Experts of a small language model: vocabulary 16384.
Below are experts of layer 3 (counted from 0) of a mixture-of-experts language model. Rows are named router (the router's row for the expert), gate (a neuron's input weights, with its number), up (a neuron's input weights, with its number) and show model dimensions 0-159. Each number is 128 + 32 x the weight over its row's rms, rounded and kept within 0 to 255.
After each expert's rows: "comes after" lists some tokens at least twice as common just before its tokens as in all text. This comes from a sample of Wikipedia text that the model never trained on. Tokens count by the router's weight.

# expert 13
router [119 110 101 137 160 119 128 191 108 147 135 115 110 115 118  68 115  85  85 168 151 103 157 128 172 181  95 155 138 119 104 154 109 135 143 151 148 148 190  76  78  95 160 212  97 142 157 121  90 114 122  38 105 140 129 115 184 152 156 138 229 134 114 115 135  87 198 104 120 119 156 119 159 132 135 155 169 167 130 145 160  87 181  73 134 141 155 144 123 147 165 129 138 142  86 124 135 109  85  82 131  85 167  97  88  86 160 156 150 173 159 127 114 122 171 144  96 148 112 110 194 129 146 190 104  98 128 155 121 151  81 132 144 128 128 223 106 127 111 167 139 122 117  81 146 122 162 136 151  72 141 155 149 138 119 149 136  83 144  73]
gate7 [ 86 172 122 180  64 101 207 121  88 132  87 121 113  57 187  71 111 126 152 119 192 100 166 136 159 104 137  85 165  73  43 132 107 111 100 150 131 120 169  95 133 122 139 176 148 119  94 161 113 136 111 103 161 156 175 115 154  82  99 120  85 144 108 117 112 119 115  92 150 144 133 141 135  73 173 135 158 142 143 101 205 157 144 160 107  92 129 160 145 108 122 154 170 158 190 164 139 120 104  65 158 163 124 128 154  94 178 147 169 113 148 126 135 102 143 185  74 148 146 129 138 150 100 199 149 115 122  88 132 111 146 139 155 170 127 142 109 213 125 120 130 121 164 103 169 169 128 134 117 159  75 148 143 114  66 130 145 116 100 112]
up7 [144 113  77 112 132 119 127 148 140  87 100  41 119 189 138 142  83 112 115  98 131  74 125  60 176 122 147 132 121  92  71 142 136  85  77 158  92 137 119 144 175 107 102 141 158  41 106 142  68 182 107 125 148 111  76 131  76 117 152 138 107 121 111  92 166 118 161  86 122 116  92 148 155 116  86 143 141  39  80 123 171  83 108 210 137 143  91 143 196 109 182 165 110  97  88 117 107 154 114 136 128 147 199 147 193 150 148 126 119 108 168 116 193 138 113 143 102 113 115 149  73 155 128 167 125 137 108 151 106 121 118 147 130 114 131 146 141 184 139 106 128 130  86  94 149  93  92 147 119 156 139 182 180 124 130 128 134 168 126 117]
gate8 [174 132 103  87 149 127 166 131 149 161  93 114 130 135 138  99 104 105  93 218 172 126  71 120 134  66  81 106 102 130 131  99 105 151 133 133 143 108 218 100 117 166  95 149 169 129 141 104 144  95 116  85  89 189 113 112 127  69 137 177 166 137 152  99 156 121  98 164 166  88 174 156 150 141 141  85 157 148 121  80 133 182 108 175 112 209 111 138 155 197 147  70  88 103 146 131 158 145  99 130 126  99 155  75 126 138 116 180 121 166 148 133 108 141 130 156 102 142  40 116 124 157 152 124 103 150 136 123  66 139  67  59 140 134 154 129 146 139 107 129 136 103 143 148 122 133 107 130 156 103 139 124 143 180 170 171  77  82 163  86]
up8 [ 77 172 181 165 115 125 103 137  76 151 168 155  55 114  94 160 114 108 157 156 129 150 134  91 156 124 191 169  81 136  99 131 149  93 136 157 103 148  77 128 164  94 161 129 130 118 147 112  58 186 119 145 149  95 120  91 145 132 144  54  72 167  97 117 143 129 140 117 187 198 155 143 135  99 140 121 120 126 165 134 142 104 131 104 154 106 116 164 129  92  91 185 123 124 107  68  68 108 152 121 115 126 199 141 113 134 127 120  78  58  76 136 136 172 146  98 101  89 165 167  96 139  91 124 119 131 131 184 149  97 131 123 125 124 141 121  47 153 129 131 109 108 147 139 178 186  74 105 129 120 126 119 147  87 120  36 140 168 135 149]
comes after: " the", " of", " a", " and", " in", " for"

# expert 6
router [ 85 150  87 203  27 146 198 137 143 161  43 156 138 117 104 104 162 120  84  75 118 182 143 193 135 100 112 161 128 138 175 156 117 116 155 139 124  76 143 140  75 133 139 103 114 172 115  99 121  99  84  88 153 117 134 108 136  96 103 128 182 108 119 133 119  87 175 156 112 135 191 134 188 125 129  99 170 110 126  80 120  67 160 139  98  81 149 161 104 153 118 147  92 112 106 110 117 159 127 191 106  81 154 141 190 116 156 132 145 119 146 170 122 139 142 134  91 166  89 149 170  95 146 116 134 123 118 137 133  85 139 149 128 114 113 162 140 177 189 199 107 198 128 128 178 185 107 147 123 138 122  92 140 126 124 151 106 122 104  95]
gate1 [156 131  95  89 136  77 102 103 150 164  62 168 107 149 100 206 107 146 114 121  98 137 114 149 117 128  99 173 108 167 165 182 101 131 132 105 155  80 147 204  87  87 130 119  98 144 101 115 143 146  59 132 116 106 115  92 163 130  77 102 116 145 141 192 132 123  78 187  86 165 111  65  99 106 163 133 113 121 157 167  56 138 151 149 140  73 108 143 118 129 168 103 107 159 166  84 101 137 159 124 129 129 152  34 104  89  91 131 118 171 126  92 130 143 179 107 133 178 171  84  93 114 167  89 167  79 129 170 170 137 132 129 152 117 149 116  86 156 112 136 128 116 153 127 172  91  97 112 208 138 125 167 149  84 116 129 125 143 139  93]
up1 [122 173 117 146  92 107 123  98 129 151 106 208  60 127  67 177 111 152 138 137 129 114 123 125 141 106 187 117 167 161 131 176 111  96  53  82 171 103 112 154 128 115 119 131 129 159 160 153 103 179  85 155  68  75 141  97 151 113 136 157  59 129 102 159 108  86 105 111 173  71 189 124  82 145 147 145 157 120 105 143  86 138  85 121 131 164 172 149 138 117 148 131 183 115 130  76 139 118 127 155 106 131 144 139  98  93 103 143 135 120 122  57  84 154 176 104 148 122 168  91  88 128 141  86 147  86 144 138 116 112 117 118 193 118 126 114  97 107 128 147 149  87  68 181 100 115 128 171 188  51 110 109 145  93  89 122 171 108 106 187]
gate2 [173  46 103 140  56  87 163 255 131  91 169 163 135 106 148 100 176 147 123 109  97 136  98  81 125 159 107  77  98 105 128 134  90 152 140 102 125 199 155 108 116 124  76 131  80 124 127 103 123 104  89 111  91 129 138  88 130 178  83  66  94 160 193 128 168 144 141 116 107 127 145  85  90 138 134  86 126 125  98 116  96 131 136  84 135 132 174 148 135 206  93 141 145 166 119 117 164 120 121 134 128  82 102  96 123 103  77 155 143 108 119 175 138 112 150 111  90  92 172 106 129 149 103 121 110 121 115 122 149 120 121 147 149 154 145  97 103 145 146 125 122 121 121 122  94 121 129  75  90 164 105 147 191 147 117 129 112 163  76 111]
up2 [129 139 137  76 185 135 146 121 142 128  88 164  79 120  89 159 141 116 123 122 159 167 115 123  84 121 155 154 184 175  52 128 139  31 111 130 161 177 126  83 166 182 157 112 136 124 147 121 143  67  79 108 132 139 132 127 117 135 108 134 172 100 123 121 135 126 106 138 134 137  97 133 145 116  73 130 115 154 125 135 113 158  82 136 132 100 114 121 151 121 159  85  84  69 144 177 106 159 127 133 147 122 134 190 139 137 197  88 155 124 136 101  88 115 105  74 187 144 103  71 136 106  97 122 129 129  90 155 155 182  77 173 115  82 130 122 171 101  83  91  70 131  60 141  55  68 175 157 151 173 148  90 157 110 133 119 175 147 101  85]
comes after: " the", ":", " of", "-", " The", " \""

# expert 12
router [ 95 150 111 155  56 150 179 135 166 153  23 166 103  70 107 168 184 132  61 113 161  97 123 132 126 158 122 131 139 142 114 142 114 159 137 138 152 146 134 113  81  90 166 115  94 166 145  92 158  85  94 100 112 136  82 142 146 119 111  96 132 137 136 114 161 114 130 127  93 183 187 141 149 127 137 120 142 113 116  50  89  69 164 122  54 159 159 180 150 152 100  68 151 140 131 133 113 183 104 110 114 118 116 116 197 177 160 118 135 116 206 157 140 163 134 131  97 119  80  77 167 106 143 159 133 115 113 145  88  80 117 103 185 121 117 101 166 131 145 168 103 130 139 135 147 169 108 150 139 126 153  97 134 130 165 142  51  81  83 125]
gate7 [ 86 166 155 147 123  91 105 129 118 125 132 167 168  78 139  91  91 167 187 171 101  60 204 104 125 155 150 156 129 109  88 105 113 178 165 182 146 152 116 171  71 118 137 151 136 150 137 126 137 125 124 119 215 110 163 173 128 115  70 153  96 119 121  70 179 101 139 121 118 196 105 170  88 132 124 114 133 144 123 168 166 131 153 115 157 142 106 122 178 105 169 111 149 115 116  97 167  79  59 156 121  81 168 125 156 139 113 124 125 160  94 116  95  65  81 111 226 109 149  99 116 115 132 113 114 108 149 117 119 109 112 192 135 120 156 123 159  86  83 102 166 154  65 111 174 150 103 180 115  90 110 125 137 144 119 119 134 167  85 111]
up7 [233  70 138  83 186 116 179 122 190 123 149 134 134 218 122 162  94 137 150 136  90 130 106 189 138 113 138  95  93 150 101 104  86 112 189  92  96 110 165 104 176 169 135  97 139  77 147 178 116 113 122  75 149 138 122 137 136 115  86  56 127 111 152  85 148 132 108  74 125 127 128  95 131 102 124 144 162 124 158 136 123  83 119 165 125 104 131 132 100 153  66  93 119 196  82  76 115  91 100 134 118 195  96 134 150 137 100 149 105 136 106 125 116 157 182 114 161 133 102 130 122 138 135 153 151 147  72 135  79 141 159  72 111 111 107 118 146 128 174  81 142 109 117 158  62 105  89 101 120 162 111 109 141 142 167 189 122 124  97 168]
gate8 [140 168 133 121 154 113 169 115 121 145 134 143  97 121 100 120 123 150  73  95 212 143 128 133 130 153  96 141 120  79 135 138 166 155 179 151 119 136 136 152 149 159 182 134 125 122 126 149 143 146 161 166 166 131 178 101 112 136 157  99 163 134  68 142  81 133 137 140  54 187 130  90 165  99  66 100 124 127 114  79 147 117 127 107 117 119  91 101 133 153 140 105 159 151  58 155  26  88  93  92 136 100 141 131 120 146 157  92 176  98 157 133 183 121 188 108  71 111 132  85 122 175 136  98  58  76 116 127 148 141 127 201 188  98 114 143 104 164  80 135 149 170 104 138 166  96 137 100 142 164 122 156 114 169 174  82  82 132  87 162]
up8 [103 118 118 157 146 146  79 190  97 120 138 104 122 116 178  86  64 100 153  90 125  76 123 141 156 139 147 109 115 120 148 196 103 172 126 101 159 127 108 162  57 159 155  85 164 144 200 113  70 155  66 126 145 100 143  99 137 106 128 134  58 178 120 114  71 117 133 196 111 108 135 122  91 136  41 148 139 143  68 158 129 137 151 110  62 142 167 180 136 159 117  82 166 187  79 131 122 120 142 185 155  97 102 158  84 115 133 116 179 125 119 126 133 141 130 154 163 220 186 128 156  81 103 120 115 134 127 120 136 106 124 113 120 182 154 126  95 105  79 115 120  91  97 124 161 118 114 114 124 102 133 121 101  68 120 141 132  92 129 116]
comes after: " a", " the", " and", " to", " (", " \""

# expert 4
router [ 97 143  96 182 176 121  96 214 187 114 122  86 113 168  93  77 177  80 105 110 136 160 157 129 168 130 162 156 112 146  78 165  99 168 142 181 106 179 182  93 163  88 136 127 141 121 140 124 184 122 107 107 146 108  94 132 124 109  93 129 114 114 129 154 143 141 136 110 138 158 120 103 139 150 142 123 133 153  88 108 165 162 170 146  90 156 148 124 104 134  73 117 124  83 208  66  84 114  77 157 111  86 159  94 182 131 111 175 128 131 133 122 173 111 139 151  93 119 149 143 141  88 142 158 141 101 106 155 124 105  47  85 145 151 148 117 137 110  93 193 154 142 147 157 157 168  96 201 106 132 143 179 137 132 207 146  90  93 123 181]
gate13 [109 136 134 141 122 173 128 170 144 117 100 105 100  94 108 115  85 140 144 113 129  79  92 129 136 149 143 164 102 181 133 124 155 204 106 141 158 116 210  93 139 128 139 141 139 145 133 156 158 131 126 105 165 151  82 108 135 109 141 164 106 143 140 123  73 199 152 136 135  98 119 169  61 138 134  77 134  96 130 131 117 180 192 169  98 136 127 157 138 177  67 169 148 104 110 140  94  93  97 135 125 150 139 165 132 147 110 213 201 125 178  81 118 135  92 140  89 120 122 120 132  95 147 177 156 135 205  89 170  58 122 117 171 136 110 133 183 172 125 167 109 162 148  92 103 104 120 141 121  67  43 120 115 101 167 122 178 146  79 119]
up13 [220 130 126 131 141 189 101 152 121  98 131  86  92 117 167  65 139 124 161 119 160 151 102  74 105 131 111  88 132 105 142 157  80  83  56 120 105  66 119 124 109 100 174 136 155 149 153 139 104  56 119 129 170 154 195 113 106 144 156 122 111 120 179 144 161  96 153 128 117 156  72 154 139 140 157 128 121 137 111 147 100 168 113 128 121 126 150  72 114 121 137  96 117 103 144 108 102 104  93 166 126 114 182 115 143 145 175 149 116 141 103  71 119 158 143 161 186 101 192  98 144 112 136 172 163 105 180 162  52 163 116 111 124  80 136  94 165  43 106 108 148 145 146  78 101 128 116  99 102  77 124 133  64 100 145 191 100 116 150 158]
gate14 [139 105  95  96 135 146 100 174 104 111  99  94 120  67  91  99 111 159 145  50  93 142 153 101 181 173 156 141 121 149 174  74 108 100 135 184 101  90 102 112  99 163 123 148 164  75  42  71  74 188  84 219 214 135 123 118 125 140 113 137 114 106  91 107  80 149 111 121  98 109  98 107 121 119  98 126 111 104 128 161 136 131 113 138  92 138 106 101 105 134 151 116 149 121 184 122  84  91 167 113  98 105 121 115 128 146 110 161  84 108 140 150 170 107 147 103  79 225 142 142 169 147 185 126 109 143 144 100 116 139  80 117  84 132 106 129 170 171 130 151 123  92  99 120 145 100 111 159  94 110 119 163 160 115 142 113  55 156 103 152]
up14 [163 129  95  77 140 159 116 154 168 113 149 146 169 171 123 212  89  67 106 159 194 130 121 142 149 149 106  91  93 150 133  89 138 103 184 157 137 163 130 133 184 107 142 119 114 149 135  95 124 120  84 156 211 120 142 134 115 141 124  74 166 119 109 128 149 109 108 171 125 140 137 125 118 180 137  96 105 140 118 154 112 141 113 118  49 127  84 126 114 172 140  74 100 112 149 213 198  87  81 147 167 130 181 176 131 162 158 130  96 123 138 150 163 142 127 156 161 112  93 135  65 170 129 195  99 110 136 167 123  43  61 107 112 163 155  98 128 152 118 119 154 140 117 139 131 152 138 132 111 131 101  84 150  81 101 135 105  90  62 151]
comes after: ",", " was", " to", " and", " he", "."

# expert 15
router [126 121 165 138 114  73  98 140  87 193 133 165 142 120 153 166 138 103 136 125 115 140 140  99 165 113 130 177 115 126 123 206  79  96 162 111 143 150  99 109 139 120 158 116  77 136 126 142 143 142 144  94  82 176 178 108 127 145 126 109 139  79 110 172 163 115 207 132 140 110 156 148 158 142 105 155 149 129  78 132 182  90  99 163 130  68 159 116 142 150 141  34 100  91 164 143 135 106  47 127 136  75 121 104 123 150 143 151 190 185 154 118  99 124 147  85  86 133 106  62 141  98 157 153 122 142  24 139 152 138 118 154 145 173 202 180 143 150 131 146 134 136 105 125  85 105  86 155 117  94 124  63 103 113 145 164 106  90 132 124]
gate4 [153 146 134 151 137 113 137 125 111 177 136 114 117 117 104 201 117 184 161 121 131 172 180 143  82  96  81 129 100 114  46 154 114 106 118 111  94  98 119 136  94 109 109 125  77 121 130 108 111 145 215 118 128 150 158 114 101 146 192 164 143 150  98  94 151 178 128  73 136 166 141 125  88  95 213 156 160 104  96 133 151  99  72 117 112  86 160 108 135 170 130  92 186 191 113 112  88 137  96 140 107  78 160 137  98  98 147 107 124 174  86  84 122 135 127 103 156  80  72 174 105 121 162 143  95 175 165 181 108 165 105 188 118 125 148 142 108 119 151 174  82 195 125 151 167 129  99 109 130 179 146 147 179 129 141 150 174 126 109 135]
up4 [125 144 141  90  92 114 109 140 190 150 150 144 122 153 103 128  88 159 157  93 101 184 219  83  85 121  83 133 126 136 108 145 156 158  90  92 143 163  96 156  98  85 130 146 135 110 149 121  86 110 189 185 144 171 171 151 100 107 181 123 112 152 103 142 136  88 106 116 114 203  62 115 165 115 154 105 116 111 134  81 134 130 108  60 127 138 176 127 185 119 187 138 157 100 178 120  68 150 141 128 135 106 113 157 106 111 169 143 164 153  63 129 100 176 115 139 155 104  76 124 155 126  85  76 112 171 167 166 138  99 127 177 151 162 135 126 110 127 139 131 145 162 119 108 113 134 141 153 142 146  82 117 152 193  89  89 197 139  48 121]
gate5 [169 101 152 140 124 153  78 169  96 179 152 134 192 111 197  60 143 153 175 127 124 177 121 160 163 102 124 142 167  79 114 133 130 174 191 121 103  55 123 154 138 157 180 104 169 149 109 183 159 149  75  82 140 161  91 223 135 102 189 101 145 127  94 131 128 115 135 100 200 105 120  72  96 101 131 122 156  89 143 118 138 119 132  92 167  76 133  87 123 132 111 112 141 131 152 122 112 124 180 173 128  59 163 105 117 145 123 104 115  92 106 162 103 121 130 118 138 142  70  97 202 175 135 140 143 176  89 110 112 150 135  96  69  98 113 124 137 145 132 160 131 121 150 113  94 163  81 119 115  96 139 144 153 102 158 106  82  94 129 106]
up5 [136 137 108 102 170 104 149 103 137  63 109 148  62 147  85 189 127 150 127 118 126 108 123  72 118 140 188 135 117 126  96 106  69 100 120 154 142 141  83 118  88 169  42  91 166 129 117 141 140 206 190 161 160 118 157 102 152 158  91 150  55 119 138  94 114 139 178 145  81 107 153 124 182 109 144 145  65 130  97 126 129 120 151 136  99 177 147 169 172 120 103 106 124  95 145 135 158 123 123  98 150 185 125 168 156 115 109 148  57 135 129 134 114 113 114 132 100 144 197 155  79 100 126 112 126 111 132 115 119  77  94 135 145 165 142  94 168 149  61 116 100 141 186 135  90 116 131 161 129 179 100 139  91 201  61  95 112  94 126 152]
comes after: "\n", " |\n", ")\n", "|", "-", ".\n"

# expert 0
router [158 149 131 125 110 108 124 144  92 117  96 172 144  93  73  95 159 118  98 123 139 184 153 198  82  99 124 143 173 122 111  90 130 151 125  92 157 152 130 133 133 142 149 147 101 140 152  81 117 129 129  87  19 123 124  59 166  84 132 134 102 156 109 130  88 110 119  81 131 131 130 138 172 121 159 119 136 105 155 110 141 107 115 155  76 107 178 174  53 140 154 138 119  95 138  22 147  60 100 137  77  82 127  92 161 118 147 142 108  61 103 180 102 125 146 181 110 116  73  80 140 110 128 111  94 200  50 156 138  98 115 154 110 142 156 150  82 143 140 182 119 151 129 116 127  92 131 116 132 151  95  94 108 146 130 116 112  96 144  74]
gate40 [123 110 153 111  92  93 163 123  51  94 163  85 143  99 126 161 108 195 132 100 128 133 107 178 158 101 104 114 177 152 135 103 132 137 146 124 176 141 178 106 100  78 112 122  86 123 165 131 152 162 157 146  65  32 161 153 119  78 110 114 107 122 126 116 161 112 159 143 152 122 106 143 208 124 129  46 103  81  84 114 147 123 133 120 138 169 152  99  73  94 140 136 155 112 130 129 155 164 134 152 129 117 123  92 168 106 185 192 131  65 186  98 105 161 116  97 103 160 113 135 150 102 138 121 112 178  47 142 125  80 153 160 125 115 115 173 120 128  71 140 127 142 124 120 148 150 111 140 147 112 108  61 110 169 203 119 138 171 137 180]
up40 [175  95 140 172 168  22  91 153 138  52 191 111 120 115  70  88 140 112 124  91 158  80  93 127 139 150 156  49 214 129  89 131 180 183 128  94 135 132 150 123  81 101 108 133 108 127 103 157  82 108 156 148  72  70 136 166 157 163 151 189 155 136 169  96 109 125 138 134 153 113 127 128 101  72 128 109 138 129 108 147 189 160 157 167 123 143 138 172  67 114 115 173 137 166 151  96 137 147  76 148 180 116 127  99 155  88 158 140 158 132 138 116 128 114 150  94 158 134 125 132 117 128 103 168 132 129 109  83 121 130 146  68 117 112  84 110 130 151 112 139  96  90 177 122 136 178 109 160 155 138 124  85  98 105 159 136 188 173 133 114]
gate41 [124 227 146 157 152 139 126 120  95 126 108  96 149  62 188  88  88 119  85 156 185 135  79 105 167 173  56 154  82 173 120 127 143 147 117 112 115 172 116 149 126 164 166 123 112 185 111 119 133 138  89 158  89 112 147 133 165 121 202 118 188 116 168  85  88 141 137 125 106 164 135 128 124 123  98 156 143 127 107  58 154  78 148 138 153 155 129 143 108 100 107  86  89 114 153  94 158  62 162 160 157 141 118 178 138 177 135 124 113 151 152 100 156 160  94 127 101 118  90 100 170 116  85 163 133 168 104 158 145  73  88 134  93 160  71 172 162 145 116 100 110 118 136 107  71 154 106  92 126  71 109 142  76  99 170 102 138 122 118  88]
up41 [137 128 134  97 135 151  71 151 133 123  93 117 113 102 112  74  88 180 157 113 102 114 161 152 104 152 102 166 159 151 125 176 132 122 155  88 124 142 155 129 111 131 147  90 140 178 100 100 167  87 195 189  87 199 174  55 133 143 132 124 127 191  83  77 154 100 171 180 108 149 162 145 161  64 111 157 128 134 117  98 100 125 170 118  94 171 144 121 131 118 176 131 138 122 112 142 170 107 124 113 109 111 195 104 192 125 137 123  86 138 122 101 145 145 158 148 160 129 156  91 141 174 132 167 100 101 151 129 124 153 116  83  74  99 117 149 107  98  67  85 155 184 132 149 113  57 111  73 175 113 162  62 174 101 119 105 138  63 134 111]
comes after: " ", " |", "201", "200", "202", "199"

# expert 5
router [103 170  40 140 155  95  45 171 125  80 121 169 188 129  78  57 135 140 128 129 127 148 147 181 135 122 109 131 137 114 162 123 108  92 193 119 183  85 114 165 172 157 127 163 180 136 104  99 130  73 146  52  99 114 134  55 125 123 171  87 147 104 126 119 213 121 126  85 111 142  98 123 156 112 119 142 128 101 127  92 135 125 137 121 115 160 146 131 106 128 141 106  94 108  86  86  80 151 135 115 128  96  72 122 130  68 144 118 137 167 116 133  90 129 131 123 126 134 122 110 118 107 131 179 110 133 153 170 124 107 100 113 124 116 112 147 117  97 111 129 110 134 133 143  76 194  85 173 150 190  38  75 131  54 120 135  81 130 114 111]
gate8 [123 127 160 117 202  92 160 131  80 120 108 105 172 177 136  73 133 155 103  96 119 120 150 181 131 111  98 178 145 119 128 133 100 155 115 111 127 171  83 132  97 146 112 139 140 153 103 161 133 208 112 113 130 126 122  92 162 154 105  70 133 104 136 113 210 183 107  26 170  88 129  89 181 105 115 119 202 110 152 152 107 119 127 156 138  52 103 133  74 177 146 121 155  92 158 130 118 101 180 124 169 127  95 146  44 148 141 121  90 136 113 113 138 134 210 160 127 146 140 123 116  98 129 114 105  81  93 114 119 137 118 120 106  98 156  94  81  32 126 125 131 129 122  59 142 134  99  92 131 160 140 153 162 114 156 139 145 146 138 124]
up8 [203 135 117  92 115 137 124 114 102 138 147 168 100 144 173 135 173  84 156 195 125 117  85 121 173 171 171 100 139 154 129 131 196 156 160 167 159  57 140  71 130 168 199 120 130 110 136 117 127  88 101 118  77 117 130 141 126  79 115 133 133 106 147 133  75  94 131 201 143 144  99 155  67 123 160 128  69 121 131 103 155 114  85  44 124 159 147 157 154  72 111 147 206  67 140 130 156 129 135 151 109  98 140 108 160 157 136 174 168 136 178 162 135 118 111 183  90 112 108 117 128 141 169 144 198 115 130 129 210 115 122 142 142 167 111 169 153 152 122 156 140 145 103 169 136 104 136 159 138  75 128 116 102 117  83 110  82 139 126 152]
gate9 [180 139 143 153 129 111 158 171 140 118 136 134 148  88  95 134 109 173 159 109 183  93 166 154 152 130 159 110 148 134 167 173 129 105 164 140 116 107 107 109 122 104 129 135 110 140 162 173 134 144 128 108 173  92 125 133 141 172 127 109 116 135 160 173  91 134  54  68 156 108 142  86 122 223 114 127 152  58 114  77 160 130 164 148  91 123 110  78 173 131 190 122 137 137 126 140 100 127 146  82 119 118 126 138 134 110 140 142 178 123  98 126 109 147  86  84  94 125  59  57 179 127 127  67  43  54 131 144 155 145 121 195 164 132  96 141 186 123 160 142 136 117 100 179  60 148 119 137 128  98  44 111  86 101 108 105 127 106 127 140]
up9 [157 137  64 139  84 123 139 185 158  75  52 185 114  76  72 103  81 140 136  87 136 154 186 143 111 108 110  50 127  81 142 107 118 126 181 172 116  70 142 118 102 195 124 139 115 143 125 122 143 148 118  63 188 108 117 146 126  86 138 156 122 120 127 127 133  95 124 170  48 132  75 115 116 104 143 106 118 127 163 102 119 131 103 172  95 155 108 109 116 141 107 155 134 120  91 102 134 133  90 128  92 195 106 128 174 116 119 130 194 109 166 171 148 105 147  86 123 119 169  92 143 116 143 155  79 106 126 161 125 137 126 123 182 119  94 153 171 208 156 180 122 134 111 129 132 126  51 119 109 167 107 165 132 171  77 114 163 166 156 141]
comes after: " ", " |", "0", ".", ")", "1"

# expert 10
router [128 112  87 129 103  90 149 139 118 154 106 164 164 104 109 175 168 134 115 145 136 105 184 121 127 135 110 134 162 164 127 101  81  82 155 143 128 163 124 130 159 154 154 193 187 117 117 103 182 105 151 171 149 152 165  84 143  96 131 108 141 133 149 125  74  69 115 100 119 148 122 121 142 164 144 123 138 187 109 126 157 144 103 137  72 137 160 169 174 166 169 112  10 127 136 167  88 160 125 176 130  99  98  77 152 114 131 104  71 108  84 121 154 139 170 141 121 182  91  81 170 138 110 140 101  93 116 154 113 137  98 139 143 209 116 112  85 160 104 173 135 137 127  73 192 124 124 120 121 156  86  94 175 115 196 178  87 154 117  72]
gate9 [ 90 159 112 106  86 130 193 140 133 157 119 150 119  84  87 199 109 188 103 206 126  85  92 122 117 119 159 119 122 118 124 134 108  99 154 113 150 115 125 110 114  91 102 104 109 102 142 150 153 109 101 175 131 171 128  71 141 155 190 131 140 111  66 112 133 107 106  77 124  53 100 188 149 122 141  85 110 144 137 104 164 128 127 146 168 178 137 153  81 173 148 164  84 158 159 122  84 131 159 150 148  95  85 111 146 112 105 123  91 125  51  98  95  92  96 110 108  97 148 135 144 111 102 113 111 117 133 133  96 151 168 119 141 145  48 191 109 138  97  65  65 131 180  95 106 186 108 150  58  84 119 176 150 142 157 129  98  95 147 156]
up9 [145  81  88 143 122  95 118 110 127 186 160 115 211 166  72 104  98 118 135  89 142 126 144 151 126 150 181 135 123 165 102  87 145 136 118 193 124 144 144 142 150 103 147  87 148 105  80 133 168 138  57 131 124  68  81 130 165 143 108 103 153 200 125  81 163 123  66 141 147  96 133 113 135 166 120 156 212 123 139  84 165  97  88  95 152  81 112 140 149 114 129 148 163 121 122  88 152 124  87 129 114 175 136 146 167 157  76  95 117  97 193 151 172  83 146 134 176 172 124 121  97 160 106 130 110 126  94 116 184  76 113 101 107 135 155 132 104 134 107 126  94 184  98 132  82  67 142 201 120 108  99 127 131  86  88 136 188 123 137 165]
gate10 [ 93  98  56 127 129 141 123 139 113 123 124  68 101 112 131 200 160 139 147  79  97 146 130 175 201 171 137 177 127  91 143 120 148 112 227 119 102 127 131  85  94 123 237  96 118 117 125  68 150 169  96 153 134  83 162 105  82 158 122 133 152 151 115 124  87 202 129 117 108 117 122 111 170 150 124 116  86 145 106  95 150 147 127 124 110 109 130 127 107 107 116 141 160 144 102 175 100 122  83  96 115 106  82 113 137 167  76 130  98 137 120 138 105 155 150 168 161 161 155  37 135 128 109 162 119 181  88 135 101 138  97 132  86 131 131 118 123 114 154 131 198 102 139 183  78 124  87 138 184 118 106 133 159 113 158 124 184 150  71 151]
up10 [138  75  73 134 122 128 174 101 161 111 124 167  71  98  99 114 113 128 122  91 129 121  94 148 137 168 138 171 176 153 152 121 172  90 198 150 115  86 123 122 130 127 187 123 152 127 112 115 165 134 145 147 101 115 131  75 157 169 122 109 128 142 146 210  85 106 160 111  92 129 131  96 162 157 133 176 173 151 117 129 156 173 122 119 100 113  87  44  81 112 102  99 158 169 116  60 122  90 110 126 144 111 138 137 136 158 168 121  93 190  90 178 121 162 204 134 162 161 107 148  78 138 108 115 141  87 114  72 172 132 171 212  75 147 156  89 118 101 116 164  72 112  92 123 115  65 138 110 111 116 147 154 127 150 180 121  95 121 140 168]
comes after: " ", "–", ".", "0", "1", "2"